{
  "experts_per_token": 3,
  "routed_scale": 1.73,
  "balance_bias": false,
  "init_std_router": 0.00636,
  "num_key_value_heads": 2,
  "norm": "rmsnorm",
  "norm_place": "pre",
  "qk_norm": true,
  "init_std_qkv": 0.0319,
  "max_grad_norm": 0.5
}
Below are experts of layer 4 (counted from 0) of a mixture-of-experts language model. Rows are named router (the router's row for the expert) and show model dimensions 0-255. Each number is 128 + 32 x the weight over its row's rms, rounded and kept within 0 to 255. Numbers have three digits each.
After each expert's rows: "mostly gets" lists some tokens that are sent to it at least half of the time. This comes from a sample of Wikipedia text that the model never trained on.

# expert 16
router:179080110120183081150163119120158142155109104092149110140147137133150111144201126139151095076107091135150111121168158095125103110121153155152133131145084163129129184155138103185140100192108086106116133137081124164133155175133150134175109197088134134073137084141126108118117140119118134175116128141125098149085163119129145147106138100170117205143104155105090113115082091159158142096125148171176164182148115133120100093115138104102128166143101058166096133080172072135151131178200114143083139158100079101143130160077136120166158068153127071063108117094149059120092155167075091111083112139163138185109157136065131168085099084091144135151148157121138119120161068128087178088159076124086137168099132081105098058135154136191101186141085147180139122105190151156095163158096066
mostly gets: ")", "),", "}", "\",", "]", "%)"

# expert 79
router:161063094174144107168151131121129112149118095117182091161143101169101095157156123146162102143099101157167068089204145140163085131071126150094162169184063156139122158154123133160133161141096106047163075156071122167130108130081167150175144111110076149096166106142129152080159127097111106165143132151088104091090150111121135099143134092157114164100099076114091089130097107142150186059159148196185137144133155180123067094105171158097078112151087099089096162122134087154167082142183134137106190155084109078119120141085157117164107114172156103073086139127116103141126170144079095137110132151099142138102164160094142128074115108093143151160159164147156148096111078165121135164109109138104133160138080090170065108175169173117147186146136116156179139131147167191101145154097121
mostly gets: "h", "ah", " Man", "ih", "esh", " Ash"

# expert 35
router:168086120169121106227139167152096145122099083114127091107161144148129124140161138175158106101157093115126076165158134093107106137090123173147119113149109166182089130118116073133133128138111140142144094124089121130171163147119159161164115131142119136123192065094109147119162126045080115153110148129052055159085170092116099152124098061159146162145073088108131105105069114161156200110155155131140165138107101143151107119130153112093069173170063142169058123120150094160198119157107129188100130120149106117078144140163133088158095084183106062105034099148120102169090138154089079121143165128116156118137153122113102105080087142092108123147163176118106096108095141143155137096101082095135080165164132077106059121117158140133132187121082126137144158127123149145098134198137083
mostly gets: "19", "20", "18", "17", " century", "09"

# expert 71
router:204084084118144118147180154117185149125060094088143084163148130161134111176182107157167108115131098142154094184187181141087098151069139199170164170139094137151109141159131146151143128127081104080105090147096150175170207168078134176186117102147138120124136095145171113127150111102088158144154177154125107136095129118146117072138147125166132151079115107096054101083085147155137145088098143152160132124136152121118088110083091156115106157166080060150073120132174109163159129162178097156109203143112094124153164158088150088167082110166124119090100081156068144158110152099096066127077119169101143136111125133107138111094112125082121155115146142181121121088175104179121183104150119157156139158097107076101117107134124184180150147141143116203142154106109153147089162142102098
mostly gets: "t", "-t", " t", "T", "-T", " Hungary"

# expert 53
router:158113107165157105117126119116131176203128131118081105152148189158106064188165137194148063131101113098193079148123174142165136181121180118098121108179092125120112162147093116162168177122062074089092135169116131135179115139131143173149102127122116072086185122132201157134137072056117128169140140136102087071074103146094114099160133132174136156107120124100107064126110112109091133107144200158205146167138105101145102111136160172093124143145102122090086086124152075178170127169162136133099189144082114139121177150138107105176138140206081147094075098153118110135096166115105076120105143155126141138106139150098083123076095099117137138097165120182116171093153144168124110142165149110140133120093105116139119137149140173176148178109114148122097141107116172153110194199095133
mostly gets: " Ar", " El", " San", " Le", " Pr", " My"

# expert 0
router:157109103124172093131192116122152129116073111072081063162145131166091098135162097115139121084133089104151084126205153105135091090075142137174130155170049101153127128112160128131140133131110132131139102153079162191154125216102125142157103111112174113082144057130138100104171114104082139175118187155080154149107167125075112132148162123149149186135086132129090090126082122132127134093160204188136157178112141155134088096116133141121109142171115088140078129140104098202158156167145153163057183200084157145108138091135118146173113088193151117064108137119158117136100160152117106117118173119144157095106178176076141076121108083099140173108187112163116126111140126155174173144150091118101132160151118089095130096140170169190156170131148136146140157120152186172098113143124151
mostly gets: "p", "-p", "rop", "m", "P", "arp"

# expert 55
router:162092104132151118159164147100181112158112114121142098099132175161155077166174106194161105070094042124174047092159129148103109170097115179200186193134086132152107139082112149194142131178091158113112129122102143175117162130114187151139092150073115137121149135115141107118129131078121120175080231156126109089104102098155144134178152125199144159093123120097134121120113069184130152111141146196141188156144118142092103148138165122106130114175108127147113164152139120198137170153140131185079195181111129110152139106122166103211131069161121105110106100139091084142145152126113118127104123205119145158105146121115084133120085149071192130110159176136071138100108115142133137158128095164134147145122077137175089120119109148152173170136104133161137133064133148147112121156125156
mostly gets: "′", "°", "″W", " −", "/km", "/sq"

# expert 54
router:153106116113187094139148113155171123138123110106182139118125148161148107146127099137167103157085097137171090128137163079151109110068129117125155129155089157134122187098142085141200133131095102114109062163103122136183121179130134217190108107082180103116137110134121132060154146115085171196155153128128130109102149113086145102142136089151150159113120116102096136156098132126137109102134162174167122140138160082082069104055149134109098158189097108154074154164134101127148152145168097151097210146119156148097144161142144083137116100163132092087109145189164115169096170146089060114104132154173193129062148194104126145070117113086203143161169126101175175092112143146138173116164111108151118156088131086121126099108075146144177166112134152151117140139139174193077177163104065
mostly gets: "'s", "’s", " its", " his", " your", " Your"

# expert 13
router:182074082125163093158174122123141150170083107093143094145138138173164084155172096157184100114107080156172071123164164103123103130071158167158144126171070159148106165154149125167159132139076106098114119158073146158161158143109163176180092133091152106082164077153148124096153118108088108160115167168088103121075152114106130116155127108168157175125082115083098095104086126162134154080164141179154163174135131132096073084110150127102078168171073091122075145126106076167182137179149130163082190162118107115116147142120159115177115096173123118079077125165127116145089171142072077095081131162150166139078159163076155142099090123072155157112162147167130154082122118169131142141146100113111151169125099075131110104159137165168153177098111149179127140107142167170095158178095106
mostly gets: " Croat", " Mid", " cow", " Serb", " Artemis", "wood"

# expert 32
router:162116116143148100108175099140125115203077120104181106123145181198096084144193090166128125124133118144188074079206117113108097148111137176173117105161075152186093177101116110152106130116100125082104105191098178147143128129153162178152085120089121100110206128192134132070134102090125125141074173150145113069114117129068116158117096154196137143118128146102080093106090090151126126081121122134168182161104105056104107145138119108062118153139102077129062126111142084167163129167125133145098162141115089110086188135099147166177121105162107117081097096195118089139148146118131123076143094147100151188089142176100151162150089166096118120122146142174118159111132141146082138134102157125128136166107095098167134109179152202149138140122085169101134099118105121123079138159068143
mostly gets: " dis", " un", " non", " inter", " en", " anti"

# expert 6
router:184075084129155088162172135139137153170087105088141091144133146179156083164176093154180102117098081153167074119168165097126095136076159168150142132162078150161107160154146123173155122151079108093119107158068145152162163152111166168186098136103150108085168079151141124099159113096088111166121167166082112126077157121094141109162124106170162169121090110078094099114075115152132148081154159174155164172127134139102072092110143121101083161173083085132076147126115084167180135177148129175084188162116104120114159154124162121173118087171118104078077123157125112151101164143085078103072141170144172148082157155068141129092088129074152152115176139167128151081122111171123147131144099121105140170124089081125097100164144172163155182107107135177129149105145160163089164177093114
mostly gets: " newly", " converted", " daughter", " returning", "})\n", " leave"

# expert 59
router:161092074181139084133135197148147197140091147048207133108106150196122071152182090162148059161151112097122117105143178112127121095105200127188097158191108162173139152127160169156124139141094149108117104137091176102164111131095149127138110150153133116108156118185135121132158130084086095172119180172108120105083144102118125146102136146138133153141101134104131116151116086141177137080159161102169184160096103114119105121069166151116061172176087118126118134156113122199169138182106133140123168180152076104086153139115105139163129126178086123110081116147105102149120142138074106109094129153154158133103159118098128140097097163088159154102147176189145139072118102174109148084142148119129155136094071062118071126169162172115125143053118106161134133127154166144098214165127120
mostly gets: "born", "Al", "Un", "died", "also", "Ad"

# expert 52
router:182082087128151097161166129134142152171087107088145093145130148173165084160183090153179099113105080150169076114163158100122102132076160167153141130166075151158116169144142131177160122148084102095118112158071142156165164152114166166180093138097150109077165080147141128097160112100089112169117165169083113124081161115093139119157128109179154170121086116082089102106082127163131155079159147178150159170125132133094073092112151135102083161180074085130075143124118076166183132181144136175089191160120108117117155147130160129175115087177118102074080127163127117146100171154080076095070132175142175145084152157078150136098091117066146157116175140163133148080126117173130143132147099121108142171126099083131101109156145175158155179108108140184128152103143166166090159171088107
mostly gets: " restored", "ński", " Poland", "′", " Cambridge", " Italy"

# expert 12
router:117100107128165110167200163137143150160120123062156116128131124192135072173176110125183094082122130163141105087142146116147118158111150154134132146186134126178127155093101111164138115152124132126121074181072155130128169135061148165153091141143166093095143116135150118132139085060125068148081147164074145121108179117096154124158127093136118188134074152070107050143100069204170129092173154165192174167109124106147096123100123096087117191149084151141114160117129123170149144173175152163115154204127134077075206170101105171164071111143151119092087116148114137125069145155066091141132106142120131147116138101094118108105113097091140154136157149156126096112101137191089159092184143132129142141114106093119111092204145153149161206106140146129106139085165111127105136176099123
mostly gets: "Personal", " Preceded", "History", " Coordinates", " Phylum", " Binomial"

# expert 50
router:154104104093166097154142133136132119139128095074115083118136147148159081137170124175205110126153087178130100107153162081163135149076192142127142129136122149132159141119136091133139156205105090140135119185078139159202209120144145146138128117131111087086171114123161142140132132122125145203091159141078126107061130160077180146130108113163147135129114094074131098157064095176180150104150104123171187181116067119120112122147138109133084129163123067100093165125148071177149107176150150168127152143103137118098158157112128127180094058141101115099110096158126123146121147150106095118105139203133235139075116193089139150124108115096174119111142121173103147123151095200068126131134149100088138148085117067179134146109155146188130179099153121136152138090127163168121200164114124
mostly gets: " \"", ".\n\n", "==", "\n\n", " |\n\n", ")\n\n"

# expert 70
router:173093098139119119136167145143109163195100110110150070166102126156223000154150098147142121159094100165178087152140178125195112124103175132124164111154112131156116109159137138148137097139094131140124142176105097145172131151135196160163087156094138116107153103124163126100136100112094107185124162162088133090087133108122108094126138134184139139086039121104122087114099104174108119102197148144151152142135114123092112101110195108127113161115111083107123121135123085184148168159180134125079163157101138114096099149119162059163114124161146142101094140191173131152147169156096081092124222184154145167076144162116108151073137137114104135197138160157142147111124140151111084139142106131111162116131116118147117157094103133122112165112112158198124191117118187141084187163073120
mostly gets: " List", "ank", " Sand", " Bill", " Wood", "uff"

# expert 33
router:146089102128177099181149139134083108113104137083146099175162192189145111145142094214176102120077104140121096126133159117131105125090147134117125142172084148162100178102131112150180104147096113083131121117070168169152162178174167188163118163107144112076151082150116109141183113107107095147154154171084080101099137123096147100144098107176140163093097116090082101103058140126132126082148149155163154171086127099085105072129133130062093149154090077147083126133122082154178152171154152143106184177086057119106138132099136140181129099172115121070073137141143123145114178131111109085086153183146173150083165142083123152111099136080174185103207171135118138098149130163133118114163093147128170171133116091103076117147142173121131164147066159164161127091110142133107160157088140
mostly gets: "op", "ym", "om", "rom", " Phylum", " Haleakala"

# expert 30
router:174077073126146096159166115144123170168102076085159091123122141175131103159193114147180110111119085181170087113146163082136103134073143165173153136163077141154095147160141138167154135127089077093140133147079154162154163158129171167180125128091162114085170095153126118087154091117119135179134175176099118110076166140083132115158120107167147180111077091077082121118074113153126140080158164187137164161109145130087071117091163116076084173166086104135092140145114057156182135171128102148086173148120090113121153117106170112175094089171106095079083098170102120137109175138086089088092116149150174132080118146086157132110109124062148144101166146139127144046166122172106138134171106129097107163137101096123108105153154163154152184112090144162125152113130152165104165179084117
mostly gets: "/a", ".e", " -;", " graduated", ";", ".g"

# expert 7
router:154091083134125120159144133159159171156102132071180101120124143128156107145152068169154143102080093155198097123118172136104088112125144182163142068172102136160136178123151117138149093129094067083106117161087133185112148105149159141173136100054177160051126080108140117098148117058072090167139145128110103102095144119065125144111111122183150147135107120093080073098076098157126172090213156141161209160154111134114102145122134146120092138156094097095088155138129079146127134161136099133076137149193137142141189123147166137168127107173094123086088148120117136144092160152094066132136170173097163130116127145062149117014096093084114145162134141136113126112094116181124137121163113147129139169159069113139101108161102161192118158117125157191123110125158167171102118141111134
mostly gets: "ad", "id", " Mad", " Succeeded", " Preceded", "red"

# expert 63
router:180077079128158091151173129123135155169085107088146088144135138166165086159181096159188102117103077148166080108159168098122088132080156171148144139159064147156111170150141124165158121149083105103125112157077141158165166149111167171183098130093150104081163086149142123096162113096091111174117167175088111121074154114096135108157122115184153170120084110080096102113072124154138152076158152174149160178138135134099075085110148123106079163178075083128076141124124076166179125175151131165088187160123104111123155147132149124174108084171122109082079129164123114144098170150078074103077132165138167143088157150068148136093088125073153157116176145163134146079120120178126144134146104124114145175123097085135097099161136171159154183108108136177133146109137163162090165182084108
mostly gets: " Died", "°W", " Southeast", " Japan", " Kong", " Angeles"

# expert 60
router:138100118118125077172187102143112148163122138121124115104118163222214071179189127161199129068092098169147133151137133078119161095120146119170151139134131195130106131097168120145158132147107085139115122136096093126170155169160165116143122097117108137117126137154166118089136086104089096152127158153126130159061104135089162134127160106160139159113062118067100118128121130133127144114151115129212164167168086116070125109118143128088115137133108117151109114099138081144154078162166104179061166151065152113176133151117207079175111055159133104118107169135106114202103157143078104102164146125151161132109139132107159155082059110103187134095180147192105126098174126200141099150169086138138151143176108097148143136148095149164117204092120119191128149142129137138108149167086112
mostly gets: " (", "_{", " [", "(", " US", " SR"

# expert 49
router:179079082126151089155172128135138153165087108093147092146132142171168085150181090154175097115106076147170077114164168096122099138076159165146140134167073158156110166150140130177163121151085108096122115155074147159164166153105166163184097133098147106085169083146138125101159114104090113169118170167079107120081159116093140116154125112178155168123088112084093094113071125153133150080158151176158156173136135127093072086116147128100086160172083080126079144121119076170178129181149134167080184160116100113114156154127160119178113090171114109077078124158122116147095176156080079095075138171141168145079152152074141140087088127070159155114171144167129151082123116171132142132149103120110145181132096079126108098158143169160150177101100145177126147105147166169091164180090113
mostly gets: " Council", "°E", " council", " CN", " Senior", " able"

# expert 48
router:167075097166131069157178137135155166100114116105127101100144101166140107104166128172152088071138095108160075120174133104116111173098182154147111157139098139162149145125129143158126131096068055108163072108087123158152139117107172178156098158144156102078162119078115162100185086134099143145096175139131102140104161081110140111123137155157126171080123125109122126130080095226170095076156130144167176123183143144056094095128086163067101125183103119158098117148119098141133173155123156167108175188096058113063133157151133121155103058125131081068073153116137166148151131141103092094071134134170133120113165168101085119104097126097082189100165134194145104079147085143138137115138116114086166185091132100107101141145132151157138147110161129126144127091166194119079118137081116
mostly gets: "back", "st", "-st", "-off", "-b", "-th"

# expert 20
router:163059120111162098165158163126138179174097118131081101116145171129147101157129065112128119055107127181166133139134143105135083121103120140133175097140108165160122195164133092162174128130081094146148107128099127124160144177130118122189112142065164077107146107162161129103164104130068100201163126143090080136120123088142150138093159055126160122117092113104114114119123151127100107067185145171185128192163089089127105121122131081096080142151106140117122129120089087118111154161119111126120169149067089121106110154134169071133100103159117127113104127192175128178124209131056085098097113159131168115104137137088131122085141090098143201156161080136170129105115133184141144148129139105104140150137078116180098101147118173175127128112127177171123164129131145170057185177091031
mostly gets: " Racing", " Love", " Sports", " Live", " Entertainment", " Show"

# expert 3
router:157076071142112100177148153148149164138116089080148080164096140156179100195201091153152125127138091144137086114143187139106122091120108154130139144160107154132042132142149137154127105170111112123153096154066159151171142129122168158155084162131139076100136073132155123113127100119080082169108204210106121094028148084134142102172125137124166154112074122107081104099091149127128151089176174137150157155119115086073096086167117103102091147180119100116114142118145100173160098207105144214108138146101109117108152146104171144164172107165129093108100156194153136147108136162117099096142150118112190129078162148079122132112075106086157165118156143149155146093137081147079106089155105160096128182094132099129110124148159151137136198117080149186103142114128140126077149165110105
mostly gets: " |\n", "===\n\n", "|---|---|---|---|---|\n", "|---|---|---|\n", " |\n\n", "|---|---|---|---|---|---|\n"

# expert 61
router:165117116152158081131180160081122180167141112094169113126133146158135053199215171201132080118102103124150092122150169094135115179095107164189132117151120114206120157145153156143119083143124076099128116200103139103141174109088177185131075139109152119083104108145148137112133086105112086151110174131096116137100114121133153140132117116151152182102118123113049077102127141086146162110126157136157167194190157117087122104105110157080132145173124133085066092115073068166161136193179144179116151148101099139098168151136132120179125099162120101106093127144155167110136137108118090123111119139111134136026104163086122129109118173118130106130186093148157148105115151145088086153117126122114130106135070086127136138147170172198076159097099146115113144128167143129047163148083140
mostly gets: " v", " comp", " pl", " ins", " trans", " min"

# expert 66
router:200055083174159070129178162155128157157113100105179121175122127182153108139142043148133129093096103137212113098153128129176057145099136189154147124150090134193101145139144109152112126148079145126147077205100145134184117112118158111165075172064141075096141126106135126113195099067110134151121149171077161147125161094095117113111169141140143219099102064078083124098106091123104192110127118136159163161131112091099105101142134120133114146179116081125095119122106112121178139183178110137103162144142091083128142130111115078157102092138175122078098097163091092126105189145078117110093147146108190112097119149081132131086125148103134164087129114133120133092110154155135211062113131156103146137114134117128108090143143155169130139100122167173105131076145168125114168109104133
mostly gets: "ations", "ers", "ons", "ions", "ors", " members"

# expert 21
router:183083083129170095163171132130142144169086108086150092144129141172166085161175096152180105124105079152168079119153165103124098135071159170150138128164074153167111163148145133175162123148080101093114108159061136162160168154109170164187092131101144110076165080154143123093157115103090103175126170168084108121075160113097139116159134110171158167114086114081096101112072122155129154079158149175150164171126137130097078091111156121097085170171086081135078147125121077173179128179145133168084178158114101114109160152135163121175112091178121099074085133161118112141101170146078074097077132166135164147079155149074142137089091125071159159117172141163131159077120119167128143131143107116109146173130101081128094106159148174160147178105109138170129144102144157167089163175089109
mostly gets: "-STARRS", " disease", " She", "   ", " she", "She"

# expert 78
router:168109075141142105144142119160129141136072137114146132125123123143112106176144126181147047126167105142158093087180149126101082168099175166132153137163072122129132143142157144213127113171094110127122102170106173181139135172105202204155076147088112105128155101109102095113116126120131104217126163126116140112084111134098149124141130109131144136079094089000064116094105123161174153118127151166121149118115129109106104076110137152127085196136063088117111126116118125143154133144151122189058167133126125113109135120137107139157129098129136128084106119129162104103130196140117069099138122142128149142109154167110144116096048106103158119139155183148096143049115072144096117148126097162066126199136100095184089092148102146112137132147103149174160177127203147162104163166124095
mostly gets: " in", " during", " within", " at", " along", " near"

# expert 4
router:193078085125151101149180122122141152183085099090137093147134149171174092153174096143182104125117091156181072115160170098124096130068153169146135134174076176150105176152163134163158122140083093099116108160068144153159167152116160167174101134101145096082166073156142124092162117105093120165117170166089097120081158119100136117144130101174157168132094111089099107114077122164117148079158147168153150175128137123096083094101155117101089165177077091137070140121101079169179128168153128161081189162122100116122148159119155138180114086168119103076077124156119112137079174141077070092081125169136166129086158143081154137092093116066153164115168140164137141084117113166125145138151098109116136173119094077129108106164141168165167182116090143182132152116143157163094159173092101
mostly gets: " Croat", "ller", "wood", "о", "orro", "э"

# expert 17
router:164094088132149102177171094136152140150099118129182113127103126179159081150145114128157132138107094150126055115157191108164133133078145161155117147138105150171123217124135086173156107165093096085152140142102162136160122178066166179187115091116209131114158120184138132066137095119119124166140136130127137067070127112075137116125118112178153157158102140074066137136116126128147145096128154157156148142168116095112086101109116161094128153156102090161106145163122086149143145161146126154125140110116150114045198189130117087186147070146077115092095143190109083116104143130096061132117161170122206115087155154089165162122088136110153150113126121159124144122119124133130170155133085094141159144091078051150102103124106186156160147141107131129155167103172154125093231177090135
mostly gets: " de", " De", " la", " et", " gu", " da"

# expert 39
router:182070085133159091158170121124140148167084107090138090138129142170170087158172092151186098116101090152173071115155174101125102144076159165157144128166071149155105164144140122169165125153079103094118112162074146160159170148112165166183098131096139106086166081142145129095163118097090109173122172168081108129076158121099137117153121111182156174117090110083094107111079123156141153073156154176157157173122137125097066083117154125103084162176084086132077135123118082166185129172152132175082180169118102115120156146118163124176117085172121105080080133162126107149095168144080070098078136176136170148085148155082147142098095130073149161115175148160128150082117121170126145124141097121104148172129093080134109101165142172167161172110105147171124144102144161172092167175090109
mostly gets: " artist", " journalist", " Cuba", " tribe", " businessman", " mayor"

# expert 5
router:176074079129157090162166134127139152173081100088140096146137148172166084161176092153186106118110084150165076110164166095120096133072153169150144131165073155163105160155143130172159131146090102103122118161084146159166169152107173168190097140103147107081166083154150132096159114106093108169117172162083111119081153122101140121161126110175156174122089120081088105108079120153138152079162144176152151169128135126097074094111146126106075161174075087140074143123124076168173129175152134170084186159118107121121149150122159128174103088177118099080069123161120120147104172147076076094077133181145159147079154149079146139093086126068152155112173144160133156082115116172128148132149101113108142178119093078140104102157143173166149183104102133178131148105135164164092159172087111
mostly gets: " acquired", " bought", " designed", " create", " wrote", " footballer"

# expert 74
router:185071082132157093157169130129143148166086099087142093139129143170168089159171092150178098121110083151167072117157167101125102136082158167150147130166069153158110161149142121176156113146084105099112108154065143161166166150108167162173097135103151112079168075153146122094158116098093108175120168162083117128067153111099142112160123106171155175117090115079091104106077122162130151076163147183153163167137128138092071092113148128108084165171075084134071143131117076172179131178146133164087181165114104114119157149120159122177110088174116107079079135162117114150099170153079081095075134166136165149080158155075150132091093128075155161118171142168131147079125125169117138136147102123106147178123097082130105102151151174162153185106105139175125145109146162169083160175087107
mostly gets: " Lemmon", " MPC", "-STARRS", " Spacewatch", "Linnaeus", " Kitt"

# expert 45
router:185083081134159095158172134131145163163090111085147095142136145166160090161180094153182104116111074159173078118156168088123096132075158166148145136170076155161106160152137126170164130147077106097126105161065146161165166152106170166179095135102144110083170084147142122094167115103088124170127167167084105127081160117096146120163123109181156171114089110077097104114074125152127154080159152173152168167131138134085065089112158133102087161173083081131077144123121081170180130184158129174083183163121100114115158147132157126173112093173121111083078126163125114142100170151081074098078134171146170146078152161079143137086093128072154153119175141163136144074128114167123145136139106122115141174126094086131106114160135170165154184103103139175128143106146163160091158173085109
mostly gets: " Haleakala", " x", " Lithuania", "ublican", " Lemmon"

# expert 23
router:165087101130192126132176079083176139194099087105130110137127121159174092160176105179189103116133088145159067095149181099097074149105153140133155129127108152158097155145139127148182134134077130125104100171093141175159186153129135153163112135089100065116140144138149118103151096139081113150150136135121100156075160111054106112184162041148148169107116088102071132104089116137111162117150135207163178173134113147118082082131183124107116155183131111124085091137138074173145147170174173160103167137127125120093143137110206082181123084214117108102094108146146107158081142189094080136106110159095125160119129166123131155096090115101181135109145122153118168103160128146147160153155131174113113154118109121152119101138165165150163175124105118151151145127135215150079167186099121
mostly gets: " C", " S", " B", " F", " W", " K"

# expert 22
router:151094103143133036188145194122152128112097136061132108116164139150159121156126091099184095087126078109124114127151125135105118168051145150132103179155112126133099165104141101151144098110084105134076103160085142173130137143148124151181141119098160135106181137112169122123118100087091105201089140168154147103082154142106153129143166141137185145105088130093060076102087146123159117062152171135191153167124157100072083124090146125124061126121089117149117154145095115180170099164138147220116138160128136093118123160126102126169104106141108127114069106148125124121126139155109080147104114203128230179088125146114111100131136139087201157096131093146110111118140083185114110099140142117131133124168119073113068089144133153130136238097114193133100145105120152145111110151077084
mostly gets: "==", "===", "|", "====", "=", "\"."

# expert 51
router:146098095168139135160135100142170125129132118059135067112122109160130101176146127175184150104131120178130096118137150122163081125099129142115154100170121198131142158134158128187113151170071099135118100193085133150164141147134142142135142131131111095072143057130118116084133130116128102151119214132117114132056207143090130096161117071154136126134083112096061121096114126137135180107140159120113132154165102092107099065082120102087123117149104058142083148173152099226153108139162124160106144143130112116130141143125139067155153139164139106082123100187127132130107138132093105112088166165119204188092185202096130161146045130081166197101145164134123130101129103218139177118137135129090130180081102122139128136115107142132161204088148142151141176104148107140119152198108134
mostly gets: "\n", ")\n", ".\n\n", ".\n", " |\n\n", "==\n"

# expert 29
router:214093114144104129168193151094121144129079136106160102130130121148136116150174086116154138115107091144115117086148161127119120130105098180146128111099098124152119150146108082167108071153132065116097106164096129133127149135114129142161092156164104102087164128189130147121201151066073158148143194171091088109093175140133158131138134133163136160097101091090127103106087110141168165035145143212138189152093146119081082105085151155092112175157107107133095140147109138158181158151149156142098154168123110115095142111149147126152110102168134140098108163159102152226129191141058085138071145155108148139123137179126161136121066166091156172162131141145133165106092071145115104148169111084084169183077120098116095117159184184202159139116115147185152127109116135188115177142114094
mostly gets: "it", "act", "ot", "ect", " fact", " present"

# expert 31
router:145132129147166057153171115123144157179076096075154106127097189162137067164155143137148084114097117155143091127173182098176109131100106168150114154186107096106165173127165156142159066157080131110093140165081143159186139095077165158142071116089131099117142100185133154054134116093100141156100157164106127094079159106138112111163128103185148174123106101096105122134103169125111136109145136125139179153144129092111090135072114133077117128168122131125067140090109087177198079166117138148073185150090077140142162094094155083187119049172115118076104123208150123119132150134112087109127110179147150183089147135111139162121070162092138144151161169197152129090148142153154140170123119085133134154119092091132141095166132175118144152106096137141146125143159137130109218170092131
mostly gets: " con", " ex", " sub", " sc", " pre", " comp"

# expert 46
router:141089087119169115144176123118150170194092100101126137106121127200144058185211129174203070126132100112177082117172191105128109114114202124147101134142121159140123146144125153149161130109073089095096105165097125129164146127117157176132118081133141084120137141134145133087143072126107114135143152135115128126063212111078103134151123134159127177105116128115043126104103067167137129116138114142184189142155110117104103098123170146107121157167134105120092116146133074192141121187156163135110161149096116125084185125104147110226131073200137123107060125130137106118107127151101094129125117151118130140120135142106158171102111133122156144083143153197123166113155123156137117132170157138112129132091078121161111133165159163155185211061137097139110136146130181179104199177104158
mostly gets: " T", " K", " N", " M", " S", " Sh"

# expert 14
router:182121101130121097206151139115135135163074105127136068128128185147162087148154106154182081082128119175162105070170181122163092179088150185146122141178092164149081180131146105108129128137067080076075139153100143143113138096080121116168124152061149120072162083126128146152183069091112118176104135136148098155085143146109124077115137156128179122130124114122098114109093133145127145092154181130133170160147143094069055066097136142141100161130093085162123117135176081113163101166141181153127189140100117077140122173122175141129126096170133151100104148164172124161123166109097088107140116150121140149070153144082155128089113138114198119131163106129112151092138149212127117114181107117137109135109122128142082129143157132116165152048128166121079155093153187165089140196106064
mostly gets: " John", " James", " William", " Thomas", " David", " George"

# expert 43
router:142067090140129120132196178152095158173072114102118094110119139147189032104153061169124103116112106185183088100209162131145133172084126194156156127096116111157085137136170153142134114139133100134097141134097147160157123152141172196154039122137119088082158090139167130068121107102160094146086227159039124080098121138097099133128117148172132141104089130107128100159024118135120127075209107166136157149107109122145114122125123097091111156112088119098093123115125099150147169163158136138094165181112089111121155121099145122157123097123124138091073097148135095129138183108077110074143140145158158191103159163101149141126118186099101140129151138144172148088160131137123107131116106160134152128122151103124097127138099153174127137117169187150089176108120138164077133127069118
mostly gets: " rock", " hand", " view", " track", " sound", " lack"

# expert 38
router:146093100178129093159174150121164178147095117116122095141145189156136077207169104152201099131128097190159115063123170127129122128089160176166128120151107129163106150158151179151185101172093088124123118132074183138151121105114166133148088136121145114076155111159112150112159116129110103163122150182133132149061144129120158143157149112126176146122074125096087098146085125168125163091147141153163153163174173141079057117091148098128109160126088106176087137143151088159145119177167154169082172137112068066140170165087177169151116116141110133090096175153120114170108152142079092070124126147161166129080151136119113141103097123080188126167165103168111156077103154161132127111187081155146148159140086090132124101205100148122168180092106148178122135089200132158108171173103095
mostly gets: " MPC", " ·", " Nominated", " Haleakala", " Synonyms", " ±%"

# expert 28
router:147104044153185112167153092138127147160102124075132097153138196160176127165134100129118134126134090204160104066178165132105037139126135156167122120126082098138118194147178149158150165157099067104163073173115190152147158169096192168162085133060084139110156108112164139119142152133101094140156157124043114097103142101094131100157153149110152117126092082127069098130060080112113115075154110146118195180140113092114105107143097109110079128173072103166099134113081111128159165195133161140111148168132087139146136126142124098127093116161122086101109105136123150130131178146065119073089148180143176164136174133099106126148123139060116176161150147150107144091160063127059129110160139106131093120119106113157128077121137127177116122128136155116126181106151152150102143143079145
mostly gets: " became", " been", " made", " used", " played", " held"

# expert 34
router:182112074202141116123150145158155136128079099098116067149148157163156104189153145161180074107127086104133121127140136125193092129131163135132140131171121131136107181165126130122193164184109127106111077148099193107170110160144146134145060132094161141124154120119132120097124123109097084140080108178063143088101148142128119067169099155125160187157082138110137121108123102110185119107158160157146189143159155080064069129123133104125115175159074099141109110092121095179166144174164162151128152131127129153104145108148152147146077069175092104087080121155136125158123182141073092098096147143110186141115109147100144108093083115067142136140121158175123165057171105156096103096109148155134109156098076104104088103157118157195172136099137132212089133075121154143091147142040153
mostly gets: " would", " to", "In", " until", " can", " could"

# expert 37
router:177097103119146128148142128144104173177115114110102132143145150155118039160248116147166112142121124096165113137132165121148114145095169201122101134156103139124114176169117136139117115125092127091084146157097184155164142129100217120158126134117144111085153109119150109121160081123057117135133173138084115103060155117072108130119124123207132173138107121077082122127101131142128137084164184159155161151165112104132059128126161168094141165152078089136118135130079065159183116150164142131098156139116099138116159149107136124235130120170129146073077155152169137156127161124110082110133122173101132143069099212103133139065134164099112116069181097134103183092101120182117125140117125121118133134129119092140083143151121169160158165100122126148126121118120151167028174148072155
mostly gets: " Er", " Mer", "ñ", " Lev", " Luc", " Pas"